Below are experts of layer 6 (counted from 0) of a mixture-of-experts language model. Rows are named router (the router's row for the expert), down (a neuron's output weights, with its number) and show model dimensions 192-255. Each number is 500 + 40 x the weight over its row's rms, rounded and kept within 0 to 999. Numbers have three digits each.
After each expert's rows: a language model's description of what the expert responds to. This comes from a sample of Wikipedia text that the model never trained on.

# expert 9
router:453489504474481529428451469489537569470490479534589544490463556518435546528447528522432507463446526553497414472504527482514532496527558409532475517543539426471566449447518518505575535591586456
down0:438526502497493496514469533544472499487521556538498484539412431571443568522521535517463464448511440541491548505502472544524436434491529515548578539482462461565483492479497531556482539479525481
down1:458524565536469540475478481471463535475558552544503502558443587489586472471461472487485424459517447522470531545494442506455499518468503519522468542583469576481604457469502458404518525524469445
down2:546517510527499440553611589521446481551450498453447401557569482454516472505494486449472522470469473462456462502520492612523518505483490545442479480589481455441474534507466492460487598547514528
down3:459469540508513525499546489485465545462512531608519518496475477435472552444476505505478480576514503501532469587526503539505570522471463504567487494561541495455504566464510491517433472426500459
down4:457514463480526450509457462539447497531520446500484416533465459552485508451465492478464546404539547469588560482425523481518507468415479479470515545522510474461474433472527568502494482528486487
down5:491540511548532561515574533485522463463538504447536496489464506471561504488569453478508562504537531510523436563523506432426481530458476510465556506482484449535512468423536481484553515536502508
down6:543406451472454488453555486493500427470523518477492569440558456472488534633553567476475447463488545439522553475528494507514492537517486482473501425520549496530441555520537484543466446483527527
down7:481568461488521507582537522533475507491549428500542475467510487466507484502494550488456512477533555514521511520422487523490492469471486493501429435496516458480549519511521493562563560510492510
down8:479535451441542492464499439479448544490459462503426492505480494489532558464537489522512522508517471461509452448521552607523589496542524461423514497526421586562485521523398462491507515471526480
down9:407500492603504475543504516447465485514470464552561555509556488476520517495518460495433485445462547488420468454473456506538555595500551603476490494488474430515444539486473430524593477467478490
down10:543509482503485507490528561450457538585528528543487452549516469480517448500485507584532527504497519520555424476472499569425495449474492499511524528544475498519492576499513563535483529528513512
Description: Aircraft and vehicle specs. Aircraft, vehicle and engine model names, designations and units in technical or aviation text, e.g. DH.9A, Phantom, hp, lb, cc.

# expert 11
router:492459452495446522501484455500586517469452488553597496533464526512449556565423501463430483451461567524457446444523540452529540471547522479532509494585530414487523500501537490529556520545521473
down0:486541464470454557620450472455565480556492514570523531461439472513549537445515440515443462458518499525455554566499469525471489583504503541469519474608442530514501544495519485465535568515478478
down1:532448428517537502501538491531506437474518569466515471542524503483532504501450536553427462439490520545497539483467494500449480510505463557505512467452545451433487510511492442524412492422502555
down2:530469431464551456500509506479509503492476518470495493537557495478467526488475523465479520544447448552448509462558471466597518450559555439522483539570513506499504400490494515504590481490486540
down3:447456426512544479560539539489514456474504430493485482422474531498581544512484554530421424450412516508509544517476537462500464561531468509506466470503448512480530542500438524492517528513526575
down4:547492443496442516486523523542511462503536440496541450578469479548455476410541433551533487492469553492452522570518466525551519480504456466548473558574528504527533510540509526454558507452524469
down5:475475452454488540498557441475532495458601503477432457546540498545476468515548604491432550470480531505479499508537556479450466546470506511527572498506478406445454494535504458512498503425447508
down6:522490517455448568470481454476493418564535474550512512531435536515577425438530551470547504524513518474496531438509541538484554509505502470485464574580494560501492451519466509536455453461470407
down7:459450480488480540448501509448493453504534468459579578491528456416487574465420497496502488452464478495501487522520444514432395454499512494501497472500453501480513530504488448492531469490447526
down8:409443583447542516535452444467549478526507467550588511553556546527471524481535482546517461513489485514523492523510466549370492494577432518559502499589545465475484526535490537570473446598485477
down9:510454519538569523501504497461477523548472529545504525461534544534468516505552476484522427374443494542442467530500461594564456566487489399514469520486614485540462442460539527491493521539475482
down10:505442585575517508415527573503501449501416554417460515537485554602455518469489478491566473483569468502550497502457511505557441435597525463466492509515451520516529445486546458465488518483495466
Description: Determiners and possessives. Articles, possessives and adjectives that open a noun phrase in ordinary prose, such as its, their, the, a new, distinctive.

# expert 60
router:475514491476505524467445508533531573445430496564544541547483548501436543615481555443394505414458557559456476482541545513536505481524526436509523501607538401539527444482538511526503526489562484
down0:436553451477445522425512624482533484538495480492523540432561438457522488555542519501547437463484490511528458527457527464522418417534522600505470499454447546537462550534490517486473549512510501
down1:542565429559550398478488547560505534459528521488540446493504529504478516459598504419580452533538491508505499474524470540479508487524563491553439521572484522536534478495399545488472498423520479
down2:488566468439533518406570516475501520584533556510510529457481486516465476474626487552564480523470488538515478512447504514493529522468533512507516493532522403555473553551445468522496539525444437
down3:505464500434549549576502488531559480476526544496440449474471452540473448563504478509424504502525464521484505484443494512520504472456509442560490435456563466479467467378528528480526461476512534
down4:525452467499480512536472542496536403458489458448466476468455471494464530575495478454553471526516492452480535513604464434487486445534533495591465559542581449492443480557557524446516434495554528
down5:553515525463519501457503505494519518549479508482483541486418457529515516468474464512566390467552543508529484470539388487446530526545559562484462580569550487506396468510448501510531456463488453
down6:491507526424510514484482491484467430504512463586533421488595464458517492525532508503529500516575521514425502457491509524491553516502543438475485537467454470506527613531472501535526527507456499
down7:495542475464491510463461452515455475501503514494514541543570438466511523527460534514492561489506519492487452479488497506550525555514513512478522483482513468502459434544503458475509556421554490
down8:485505503523482475542525442545567483533499467528560433495519469455483508530471456507544403497434474486610524576583470510458525497518528544588502471562444465499477498411493515496454437587545450
down9:496568482412536547503483455472463474483465503477591462504451460516488496513527518500504495512523564558599538533495431479491515567465506479569537519554539436469505464482442421496522489487447472
down10:538485444525564582480603480504453537450539486514410552518496481504514579498528493533485552542514434590468555494468536455523537433525485553428476492431457516498507456541514446435570511516443510
Description: Table cells, country codes. Pipe separators and country codes in sports and election tables, such as | USA, | DF, GER, Majority |  |, and award-category words like Actress.

# expert 14
router:521460467487487533477470518500534554459503529555592485563461544496486512531416538451479480486479570531468431452516541424488537438492514474547546557612512475470565484446576526519476500522591472
down0:472530518497493543474477472496468515606479522508468509465511484509499443469425488487453489525520496451521542518547468487500436425453528494544496466497485510472509571515462481465476460509519445
down1:496527523452556477500455471477459523500504507473465472458496459510519542575529479474503506510502460505412542531503560579528554428552482478533488536495552524518440575461491457415537536496503529
down2:520482577509529449499495539520463534529472447493517439497547474497567462488515512536508489405518487493546490539504460490418525488467520522463488526518547446487461512533527455550483530406512593
down3:421449491436493462506507529532484571481537523536528462449516476535473532470486538411528508500515536525472479490473495474549505535456548461507496522437590599528464544483459465486550445496516509
down4:475451526574528533495488523442480542516489571496430456515549481497521566424487540530491483475491495507546575443508498533500475485553530519539513428505527465472578483535574544560420482458502506
down5:529404496578516545389469454540514534520487541505522484495500530461477560523533451513465507468499460528587466467553541493498423532506568555474530498478478516420521449518490514517459477504532483
down6:465497479563510439516484464446479498473454510438460531484471491487491441515474539460545531425481528549541405465427558498427476476510492489623469507482516421453475519520505522466499438532437434
down7:495503524557466482486531485539523517545438560481529505572477475479519430487436432495520510510526581435545439480480485494452526488475545545408527422515426487464445522456509473516495549477529566
down8:472539464570542446498479607516515474484502507475500517486505496397482478509523553522519497527506478549518454506555539589440463530472452503516434486473554466517532403538526503489495549500454552
down9:512433510557462571403570565540503430463472505497470523552492559493525521549468432472555469464560572531512518448532520421490528498439551518484499567490511471505449507503529516450546469463459537
down10:511466494455482489575575472450520540439523461454474499504468448562532520478538530541511522527545434546455480524467509560497474516458490450532426491449518508487493516518488482440499530430456608
Description: Name-internal pieces. Word pieces and words in the middle of proper names for places, venues, streets and people, like Park, Grove, Lawrence, Board-walk.

# expert 25
router:530436521473472498487490464500555592484483467520517512518479516507512539517501554473420529484483522535445505507551584419525519487521516446504465457584552485519501446486531473528549522540604459
down0:498481529477529558513434501500428515518472482538448418493484545347483570465480482495503541553575531541447512532501497495546545506524436470497457593491474522459497485476546511504529477551470488
down1:525518470554525490458450433453530446502482451488570547458449513410441484480469495461508457544402470484469462569536482494426555551519532434519514500508559437465585574513512519500548467491533459
down2:470542385457487585501504519506463492542496564545556528524545498506493462455485423491497488557490517509471432517521505550475515511485467495524511468503475444466560522554462534444453492509530591
down3:549501441508528546484462582529521457506495524480448553510579482516498512531570442539476429473506491483467449560484470489431516496521462437546426471451538452530549450482435421447422481488500473
down4:459547434451537482469447528504458533496499476479328488544515524524493556519513521514540412498578532527528409476446524522565446424488489576505473528502493434477560512548454493500457605485531488
down5:583449539482522521482511544483490519486498515535617550517497462435498495467559511459516469492527491442517573459596507544528497481526454440475512533486476532582560484477532486572530504517486460
down6:579501520483489546538542488464459480589535503567556468530485495504459533459540548395513575505481522513460530473490462486524506509545446554513548508516449420506438476474454457510467492453532532
down7:530529475513493464503538455474537533462488532507505555572484561510542515479549451507525518440491512549484413568495548540575495522519450543515556500485518526477554512492527489459529504516470465
down8:480423540489477566577543489501550436567548508525577536562499473584457516525556516444463515484506436532555463448508485490526541432453591504506572518534550483502452502468479516483508523552462513
down9:476538486478477468490465530503447504592471493485488491535547504555562539587505491540518564577479509496465490534498426493501567509432409433531533473497527508480507487552515487477503500469586433
down10:506504587476544476499494446476501481443518484517652537503435458572506480491425468538525576478485524451481487486512520439430560537514509521501579543487468499437531535462548472528466399431478436
Description: Article openings, birth years. Title lines and lead sentences of biography and media articles: "(born", the paragraph break after "= Title =", birth years, "is an American".

# expert 63
router:485456491522458525454471501508557584440477439505540527526420570502489518531457564472469504465432538558481519463561564474543519488535538458525499505557524456513552460473520511574543489523532464
down0:446453417510494515483560581519483498457532520504359539457502493440520487506433485448530456559502457495510516506441493457523535550450484459546539479506496486462449591571530437472493507559520527
down1:514505523478568479486497516490481514476519451512374462484521506520507469523483488459478537498476475508515468440500501494562584498546540421565543514484459527491442446481479540446521533480569484
down2:530405586558512457459476507553516578543520510458537459464442458510527518507480466484539494504516591462524485402447482473526498533517484438509487462531498503455582524543441491459495555511605558
down3:443458497448475493549519494502456525536533593495470492472537499452467561442513467447471504486465449496533527547506430432517499535550522398491505474523495480488539521586427506480504494561524485
down4:531433595473467508509450569474454458526565503562486573482545457528550514529480512526449417444543509548544496436458515444454502531464485473508484470506483442530525474524446502446527529457464480
down5:506538418475571571487489520484494521450497492441535505510537505496427529524537512498417523485520447492551498495458562482527495530473502470465493567487492423468514505525607516483521523524546472
down6:477543507455515378477395498491506475517492478489463505504511530492552499477440465611548475465535479429554516534517513450480570558450441541547493454506507503518464504496507518467489542507473499
down7:525481581499484481515500455441631477528430552548393455524532513552509490505437503529514508493459517514497519466548551465484500463565442441444450493414466416556558501496519420454456535584546479
down8:441452498538576500535509427518517523552520502486543578510558482509451499490507477523478442513470461513530513489460478507526498462449506506444519492496572552500528532516465462481492563421507501
down9:532468513468474522495592476489552402553514508498428468551513432463491450528482533541453487451531461501492488471476540457511469561450478424489503543509468513526533469490530496435524517469517516
down10:478471495479472530465425460523485546417481530587502423508473524506524506522509479458449529438545498509433463520495433406493505506490476456581492494540491486475461457527499537486435602522523492
Description: Opera and foreign titles. Line breaks and title openings in lists of works, quoted song titles after pipes, and French or Italian phrases like jusqu', L'Italiana.

# expert 53
router:495442491453479558448463465536565518457460473552584519544436512543455539550483520492458457463450508508496458491564545462514536487550565419555514526505533405501524505468513507558530524544533485
down0:478564512487487529583455546506527525495533439531529481437500526426470520506503473465438546549521417503446500541389482536587550505505521463452486546457459471520459559541457423486540505471526462
down1:463510440469477540533527485459506442499445474561497481519501490485483464516553457475531508464541561412458440505505399526446492516550484451488559558469517457467495453471458442545438481451460462
down2:388599513517478464510534503453485487456499466457490534563483442385550455472468419472481472519480450497610459505490476512482579483476453516490498512522437503489496568472561468527470582502511499
down3:534527467506562543456462455496459514500492462508449507564424502489539435558539472543521504548427509445526557479513532520448475524540515469481545518464544446542518492573535544572483493473453448
down4:514515512499480425540446452536528483460567486481531459401478534460487547464400508494445498618536470534528475544485627566510464486476397609485494493538449529497504495529480473516518492529559560
down5:462496507500501492480467531506461508475530466502461525498502557514609566470507563540466512541563461550509460498518497433536546484438501510504489546501562578449447477509468521482543517480522526
down6:473621464458502483455479517447467554529551515445572547551483524528515444452490488448526478518528517510499496507484471570503459489517531471490478495492417513512495543570473521504473479460459524
down7:505520459559463503472569508546470466483546497466634449510429541420445545509433424445511423573465515505471456488521507462555560431451409533470526459509483513446460494486523470532555525423489499
down8:515469559487494517477429502495632530475474490533481468467514467599544518497462443523467532486490473496551540562540508468500471554481535464469437484424510488472516503495520518512506493490563530
down9:452436480484511489514588477431525595486518516443443491554528546481484534464529558459486508431505493513474464438516477501439500495480446525452460481480563418489464488506493504541536452494531590
down10:479482524498494519514485507511529518479512435553544552452445538468487420475491578495462480480481511478578541531502421540581514497496492536502587523446488471467531498510490424483502531525527485
Description: Quoted speech. Tokens inside quotations, especially first- and second-person pronouns and words after an opening quote mark, such as I, you, our.

# expert 2
router:500482482438486546468479468479510540496474506539579539535477522511468501535424540453451503428479569524498418474558548464491544452544527443511540532569549472484545478478552488542548518567564478
down0:501538519510547483495541518495507514504505489456495490439556512425484502516530533483516506505558476500451521544522489540570577448503455574532527475496514436460583474560509449509582486583524549
down1:447515507518533506483545494507480493465538492408477505452462486468499493519484484458613495523480539557450476529476499480475540521521509519480567613548444534495522401459547509490405508472456451
down2:486395459464498466482443552473550473433558495417536528432427500511441523532461462520457495568506524531470529459523477476520515444433482468509512444452519536484462463526518502440499435515543502
down3:489471492561479510459495463493505419553485473497556471476497517512560478516574439539459456526545525448494513526559468573416515525519469607525497543468551469514455532492545451517476541528462457
down4:565502368531561527493498545528516483552475529485428488513565568497452478519509444500446467463544491468476572523514476562480522520516502478532487519440442473530507550498530449461401471580498529
down5:458470474460500491523529460489514513514528536516507423479521541544529538553495510513473512483506524432478563483564442514494472437453510551452514464501551535530478551482486435476513524527551503
down6:445515531487489506524436506473478473438567493567464566534505470495599511524448466458501579488594427546554525508433545510468538442514507440553555516538515524456500443505466444482507479556517511
down7:454498522477519479406446524524482564518495477465449467537480438527460504567550409517484473505513469527448452485568475466396471521587565463507538440534536476436489434563508514489447542500447512
down8:499508515467494486550553488537491565552560544510410513566501530453499467437469559476436475459489533437484458517493472481507484532474477432504441443506569613505442505536483518479509553470560523
down9:426541469542513535508485535494502541401486517554524470503487462473494612503478474495508576425503471424505585522474474503537484529528463527497533475447451449492432482513442505546495528470461549
down10:533496457520497534544493548515480506427498522440449438495532428521464510410487533496550516499571510464554521459459484484567488581468543461500541518521500463533447535494502468519515506461528472
Description: Capitalized name openers. Capitalized first words of proper names, mostly sports leagues, awards and teams, plus first names: Super, Golden, World, Joe, All-Star.

# expert 42
router:501438471475478553494462499534527583488466507521518507528425508549462526559485524475434472402483562531501420463508536431503542489541523489549488474546516413502542453464530511515529509531537462
down0:507456510571487543578473485482453488523485497526425436449478453506521461491536568469486511609508496467452486465551469512537527455497500540469537529530483516450490511430517496499532514439591503
down1:448540485466477496443488494515552527537550506567507545481421416486565477453474476484545489504514455517582502449581504494467464500485517542453562487530509470386549487502495546441479457515495499
down2:501502456525543524487422468489493553498477547487524445508530485492508570527510479485427446480425539462537434525437570517481515511456476458557503521512495478471520526473505502478510548549492504
down3:535523491555580437536552524556499531465506540510494509539486460484454470518526503552475521505484560485536590505471461595391478484494425532552522455530534554593452505572428505560513496508518573
down4:456535458450509525488460535531508453485525458485498430495531517505507495514485506449467533511460513590565501480446403463534478524427483502500466468463472446468525544514529497495564460503462469
down5:459606474524501437519543520506486520515472505572528548463518513501502425494530489552488499540478476481542510562517470508538488484466465501550506476504460480500469514570572499500545509428499463
down6:510495548441526488534509472474480546483452551440633511508557447451458496441507480529541505410514496465503607536587481549482439535497507517493491504552487424549515496525507543446521420486462436
down7:522554507554590499442490508530465453527520539440491495477481514502488518564599497524539437439496539465510456488517473503525521491578508414545458459500496568545504468507497483523496483539534497
down8:478443409532456442512474481511578522495509486449496528506485518518543475468446465508474457486467458500551453546526498474489464523437457507498412461485463501486517533493462487499546491538545535
down9:449603376532498455510484546499499519485568538483531490501532512496617491542462532478455555500490458456521531534500476510480489427472512490403490478429531524525548494508516483436530536527542455
down10:503534564531550500533511458461399520490438436496512465530506504507510575456524510491459529496502525507580490481393540490467595476441477523515553460564461532473528492451533488427468585549551485
Description: Year digits and time words. Year digits after in or on, time words like early, late, mid-, By, and score or duration separators like 7–3, 3:03; also word starts like intens, fall.

# expert 18
router:502444493476401545476481506525541613503465495537569529522465563524465536558458538441374524485456522549453443451511513461545522465533512509507495495600516454517513483473539502559554529529550490
down0:557504508500539459442457536484555458424436518506547464415542422442515483513536506495605515451496507431560492469526468588538562542489430469466507548465485521508505467428488452522582453545458498
down1:498474558520478558486515473493494468494511467540536507503488499462514514481525498475571544505503537517518536487508587483494543475518496455439490450486475477438532473483531517474473514494472519
down2:562488488479564451513464500504504546494478556528544441487508507506442476476500433528446473545544440512539578402506483507459537502543606499552410438505478513518492487492558514572570532541508525
down3:510566477481513436546403546410480470539436517518443492501462457496478519586592498453482539528513567415464512501530495472488607506499520467524550506479525473572470483492497470486531481515485441
down4:477486528519487538466458485461478477509388473515520584501568496569473497526567536520522517548511471496514486536487568476512512476530518516540466485498441537591499505503526525468369435574482461
down5:410585479475635536491503481474499494489412545540458476470526469467563464467595476477471511527474470564418498483470509490462550510524574496560517495500540419459462419473487477528484464542440411
down6:527529456488502477504455508528524489504525470559531471416560508504471495600476513522547512494501543487533484558529386531545492530555476468546465497479460495495496471485462466560539450539528530
down7:520526538475524543536484531494520552467500511502493510508503568458576503477500450527523451546524487528473424537470568507514493489558479445421472484413490502466552476483508527514522460469527434
down8:460473490488489494510470479538556506548468503570456452462482565409525519471479519458467431487515501492536497542519506581586510456503412528446467500482510591531478517505479385573501540498565551
down9:505528516520484530509480535476508525494481584541482608476544521495515521493507467489466478478518442390526474462483558507552501590496540474511480479498471556535556493469472452484426512493504548
down10:533531429540525551494456486505493478496549524505508509547431567484509478436525556494575490563501524460504410553529521512466476469531510516454454532525543512566522501450507533539453470589464471
Description: Sentence-ending periods. Periods ending sentences, often fused to word endings like ing., ers., ation., ". and the decimal point in coordinates such as 53.1°E.

# expert 29
router:458453446446481562493479450490533569471448496514527563532479538554489530546498524468436549441466568556464454499504552451518579481503496457552487514597525415473569475466541498555528499494626465
down0:515513576490526411591508530555559546542496490503490491522466516492439515465597505482510441485499540557532494494476527489521465493573522553484538552544566458541529493522528530518494487492509500
down1:465574524515527484445499397469509529472486502463581470511502538558455479518519459482430508462465471480485483448544464478500480552469498523530499548474537488458504553508460482511470452515432590
down2:527542503492487551439501510482567540510518440465491482465511527448465581487476484442474508444517473476464529454388535549510536454516409450509506574531454486503520394436498537530463496475449456
down3:465513472489502458555536583544463486489518492521512519492446486431468470471527520443556491501476464513473487567446482520470439500467506492475528450514453535488561497481379552493464474572560502
down4:424493464473552487488516511487490488497540485511485525442516479507577547543524476477469446473513446521491413511503563455442511502501498467466531482481487520436538556474491540457465456553456525
down5:485425506567506449537505499544513498462478451452482413403528538514472535437417449510447472561518520508535456448538486454501515502510444570494469450475499434492514502486458516555461519531467529
down6:480459431537494563511488500432516481473549606483486514468500487562548486516472467563479567468479504463460429582490495469499466503472581427425480492489537490505496559492500555428470513506510432
down7:517540574530546517403542473535491506495509461489539521618528479466454484451498498465410485420541501558476415518519479499519507450485494547500500508522532443487569473554505462438530500518496496
down8:464517476437520488464462521572496499489609548546485530474487559531538530447540422544464534463473533547497488543518411557530515523524485465528508480578451453452474496523517446500474495527510437
down9:536515522543490476497448481466442519541521439495514529538450468540453509417522531514484486503509490556481556509576431512455485481526506548488510492526520486541552583484486544512543464480470530
down10:530507548519503520507491519479488522456581549532518546481458460542481528504518505522498550465467484502550384521466513469473500469536523512501544570552480467499585449485449506519460497390546504
Description: Date and score numbers. First digit of years, days and other numbers in dates, sports match reports and tables, such as 2016, 10 September.

# expert 5
router:494451456474472522449488496479531607475482479534626561537455569502453547526446545440488525458475559560448450455535561446520526458508529475494500503577535469488544476484526548539533511522560481
down0:427498556586529503433540491510489481568479470500530505556491488486500552558592448505553559531499448542534532540511477470442493436530469547587466511535541524474507543427418535542528515537553457
down1:491513529466568501493566536499522534500524558538526486471453497477476472483508518527526563458544503567488481520490484484496506441544512543483492415518495484546477471485597442516496461541498503
down2:620441473430567445559415500520532468526526490560471482485495469513520490522559529475496557469523472474462553499488509535507510489487489472576458546461555505499537543444501501492498451462481492
down3:503471437523492575516476507562516494411496492440535501484513448457494451463488461493451438462431557488513522447530468502421450498504478536490492443521511520552543536508499440527454557475500508
down4:549547493548415546477503443515476462478474512423527410557449474467543451592529505500482465492505490494592507468482523549438520394470510556473536446527449486513472516467530516548514515533494508
down5:500485567476458532503531484512460475518502451477481435500462463521513518532520458553419469514492480433464512464549506502484521502505558475541500443467547521551399471552553486572517555459586529
down6:489467535490496494399539523559551486538485494494486461518517481576497527515530471486485479475521497531462511470536501486617539476579490503544495482513475506569500526506441456471520555469414476
down7:496530474590455522599498492547473485413539505489473546553517490474431506474488511464463546492542473495523553477465521513469552551443470490486494515531519464490506424494480438478510512447530503
down8:539504505469510469500496510518520470482536498418482452517526564579496472499512531495547482504473483531586488526539497468445566513504536536509513555555502443498456457503503492545453507491513481
down9:490436552472474507436494508521473517503498515497454518518467501570551502453546466571426516535545528509534419376467500544431486491509480527409509410515490488517516512472471548414558469513531573
down10:519570453557545522556550536501575503493512451507463514483480507465425505517485472472435430419449475499506562558508515494501448454524480545497515454492472520554635454479485540539549473550452477
Description: Personal name pieces. Word pieces inside personal names, especially endings of given names and surnames in lists and tables, such as -orn, -ia, -ović.

# expert 56
router:492450413465462567456485485513560527460467510529553521517497523545474532547450544435424518398459531542467447491505554449514533474534536511571508533614491418456523448450517501540549522537568521
down0:473497521521464470521541474591554545461519487534506437506575416441474528528496466493441482487491526435486502480519459515433512488547508469510481548436450507510516462525485523508529492542509449
down1:519504517542456502513488506467514526412530521518551541457520519476538452482480477521579455481466504498462545442486496508508571474604478498569513479508479516566393527507584477484425488455496543
down2:531523491499423506484481464458523574448504527455487495519495511502462430494475494574566490502487545493532500469453501522515605490452499571489525440528443508493466442454472438547486505483530530
down3:572506498493522533484541579439447448474504489536540528533508477462580529530536584567494496568474507542529504519469536427422532517537513491529494511457460466441496518483551520510466511479544545
down4:526482505488506530486448465456443481481523513486498553463443535563529533557456461511526485465441447462493459491466516516469428466449416530555548451498509485518565445493503489558520463575493473
down5:543539572553408432589549513462528452513469521507472482520526511499447529491510543508511578501485500545498561445559458449567525475558492496438526494512491537518454525544526500576492508456490536
down6:541563496428480551516485563534484423462485558517535508544518546447512503554494548497535520614503445430498555470539521489445540499555536490496554504444526470408443476439539457482507485461530515
down7:493511513533475448593537477537471456512489478475516492479511431528402507496541567539450481471540460535454476412506474523479505474460490489546491504479454499505490524595505521517542516415555568
down8:509447494505551500441520546439502469496535462527536491479472439531491521517439539483502408520509523629469500445506491512525483523456424520570562497529483493479451518558600494568469507471527461
down9:550442452451505509489408522453453538568507534537481497529510556448503489520503453511494455498601528550467456517447505508529510570482552525508487551546475468472483546461425530470520537533528425
down10:427470438547495491479515488531498507466469505549532551499448509482503519485505544550577567511494520518484488473468453505491545504506526546524464466557469468499503536533504470448537509524440546
Description: Competition result words. Sports and contest terms following was, a or final, like draw, final, round, debut, scored, advance, entry.

# expert 35
router:534490495453440585429444486508512532499463521538547549521460530529490527531490504443416529418499526552500463482536507481525530489564577386549495517546593428481491481492538462530505519545519457
down0:537528533508502523598513438466526508525524523451485476519458532452545501455546457471528497464462531522430445504519517483531517519550508486496439467505560450489552436430504501541498508454516446
down1:484506456590534547533522520407498495468450487520402512521534572519437557494460545502473520499488471506479466470505550528556545518527533502558511442467503530486606455494534522554494546513481498
down2:480511548518512547517500457493509570574531500475494524553528499510528515491519479487485452542487510451528532482520443439544473574522518475494494509490520563505516451460485452517550487538524487
down3:560434641479498469513429455409501490549475515501540513535508465518467460609586464459502508415500579526466523493542469508522457454538525425483453450427480448513523525509466459575542539444450469
down4:476504451575468486495513489569499501463511475458543537537472507462561452485430511562502479395451417472516527469431484466506532473485450526429563498503449523525498543468503518513461466493537536
down5:570491502509439459482484492492497493500516485527485525505468422449572512517519497470437475457505445482555495584507450490438437479557511494509462497498593438511435589479487508430520494498503519
down6:400544510534532501536495539485544484420444482447550495458569453478500527506521570473509533415486545556483488533457428445581463498532502541537525510505447499545527466419505473461462476500524497
down7:476541559424496573509390554491536508386437442566485549447463531500524519491525552592541525486479447443518526525507471470508478551464487479536511519433468442528469517453474495513477496492514406
down8:420511497506553422492596512510579505491530495478520501505498509430489502452489471488553464515479463465504535545543535547553507565501503587590535511520457542495543443462461513459563461552569470
down9:521472535468480550509478534501514511505480406532533552478552473446520480495521537528491565475472506517482506413516517541547442466537478508538462439416493481445531467464530479533499584525470508
down10:482571480561541504544486447437488497501495552432479485505557490520529527508489537459515449495468557508577407468541545507490449492565508405487454465492520467476541511488446428487480564501500434
Description: Verbs after modals. Infinitives, prepositions and pieces right after modals or to in explanatory prose, such as must be, to attend, perform, occur.

# expert 19
router:496470513480449554447491475563506592438484478526596515492464569537440515536436565469396503406455540559479467492565555482582571491525547497505472490572497452468527480511520494525564499522556483
down0:562458456413478575513515451434432540479494589481428483504477491517489535548430406489508498505468464551485533469449484517506547491485507507431506513475597533456507510471493539467501508458516522
down1:522482502508466493501562453572518479461504520512439488534493584482506496460485552522491523539526493493447433549582550473573553512496495491489499532527553482434431474475562504533538488525485512
down2:415527525472547499492486551516467490562479460480568484497472465485525497505545572478517498543558562541505463550500451460532497436475518504472577497503482459573464550523539530535518471395472535
down3:450492463513518509481471423489478568486412482480547553478546512530583473450538511494492504522449440541498441513495555511461557523499520554521471448489457515570453413474458523549489521472531464
down4:475507543510472472508555560436500470499488496494482527523528451503539578547551539488536577400530420460517541485490527545524465462440473488433510521524469516511470468538554449475505487486520465
down5:552490532495506486488499594486438418534480494486497447417455533493471552543485479478511494513601468529503586438510472485493632462496516470493517512454518481482490444517486534514519554452424493
down6:488558541505494525462514591522568512528487557557543506508471474453473515482471446550569570518518513533503519481534478479507437554446556500398469474549529437455534546511493519563484522496407459
down7:458534526476518558528459425532499471500523515540501590491522488547504558512510460527472486504537461474491468536477531446522418463515421511497446504518535530447469509533482488516513470498561610
down8:465469521524469523521550515574538493493436506510434525564498503427604566490568489570535484524490458475452526465456534526483537526479449508472517444508496481517539445457539460558499439519437475
down9:519530527489400433507417543471521505534532554489477491463510466511509471486535474445477569418497514507521537508547554450535472520483463504478527516528494501442496451497575466483505481467530512
down10:575530495512433510468559475514483478487537554478524509435517530508443557515497491511511467556489515513581505493494567490465508472497424515506500465434495512481503526451531502505528496472465527
Description: Digits in coordinates, dates. Number pieces, especially the degrees after the slash in decimal map coordinates (98.4894°W), and years or dates in infobox lines (In office, Released).

# expert 46
router:525493484424426560433489492495574536485489482550487483543468540484479510481462548424439505468428537542474453478558559472579550479555521481546460491564556455497530447465556495545521537529569472
down0:438524494473582512511424464520489489476479513427486589521507514529457502615575496530558506536492475532511478493460524515393547561526561486480584481583502467523564555514510558493523482455513504
down1:507474530397486493466473561478513507567538467507400519558479528477429451463441544521547459546491497559528522516510494477478487505410582566452487519490517442486511479492495506474424543511517467
down2:536472414554555424472528473531429564442501505501552492500496538474502505484535418497467504488517502546524423584526491505493480572436489470406496500461432524551515463451555480473505505527516531
down3:459506541523527498479498573506517441553417474473452504524453431462568509497490505530487493540535512505534546496528479496621525455493512502472518455507543530518489475530520506511505571450438457
down4:491501467497519443513549474497583436461555483519646508568533464504525480499505505525499504465495471483490475500492504518484432511479511561473475510481483557466527497559496537512504549544463572
down5:519471494488485483452578544497528489489476472493510577513522533479552458458449422490487481401459464501516482502501451422561463587427562478497511494505554525519508478511530520372494573498540528
down6:464416472491564433528542397553525497471537462496476530551493523482488468450460481494505535466488460494532546580494495523474443439488451523496495484435477473590548492515472456558480472474430534
down7:529584504481507512575484544511485493473402548476505508504481503418456546552482483513536498435430556404398498495490450562480484507504462467428491367466553446543549530454550470531541528479401491
down8:441494490635465408439504471532561509484475503404324588557534497517498512498520458499536519531557482490576574516468528473472504483440569530434534500512456534514573526569494479473486547427486457
down9:462513517461506479501523520513496440473480524522688492462543466474461522454470532491395528540491528550504472485511564562525507454470536538454444504455557493525490461541483460530475532525520465
down10:538515429456504540493461555566544526516534510476565525493523522514524504475468488505541536491415495459505540484469508530500483559551523486477435464506533538494397498539492542517528506479473453
Description: Paragraph breaks, science. Double line breaks ending headings or short definitions in technical and science articles (satellites, cells, software), plus table row breaks.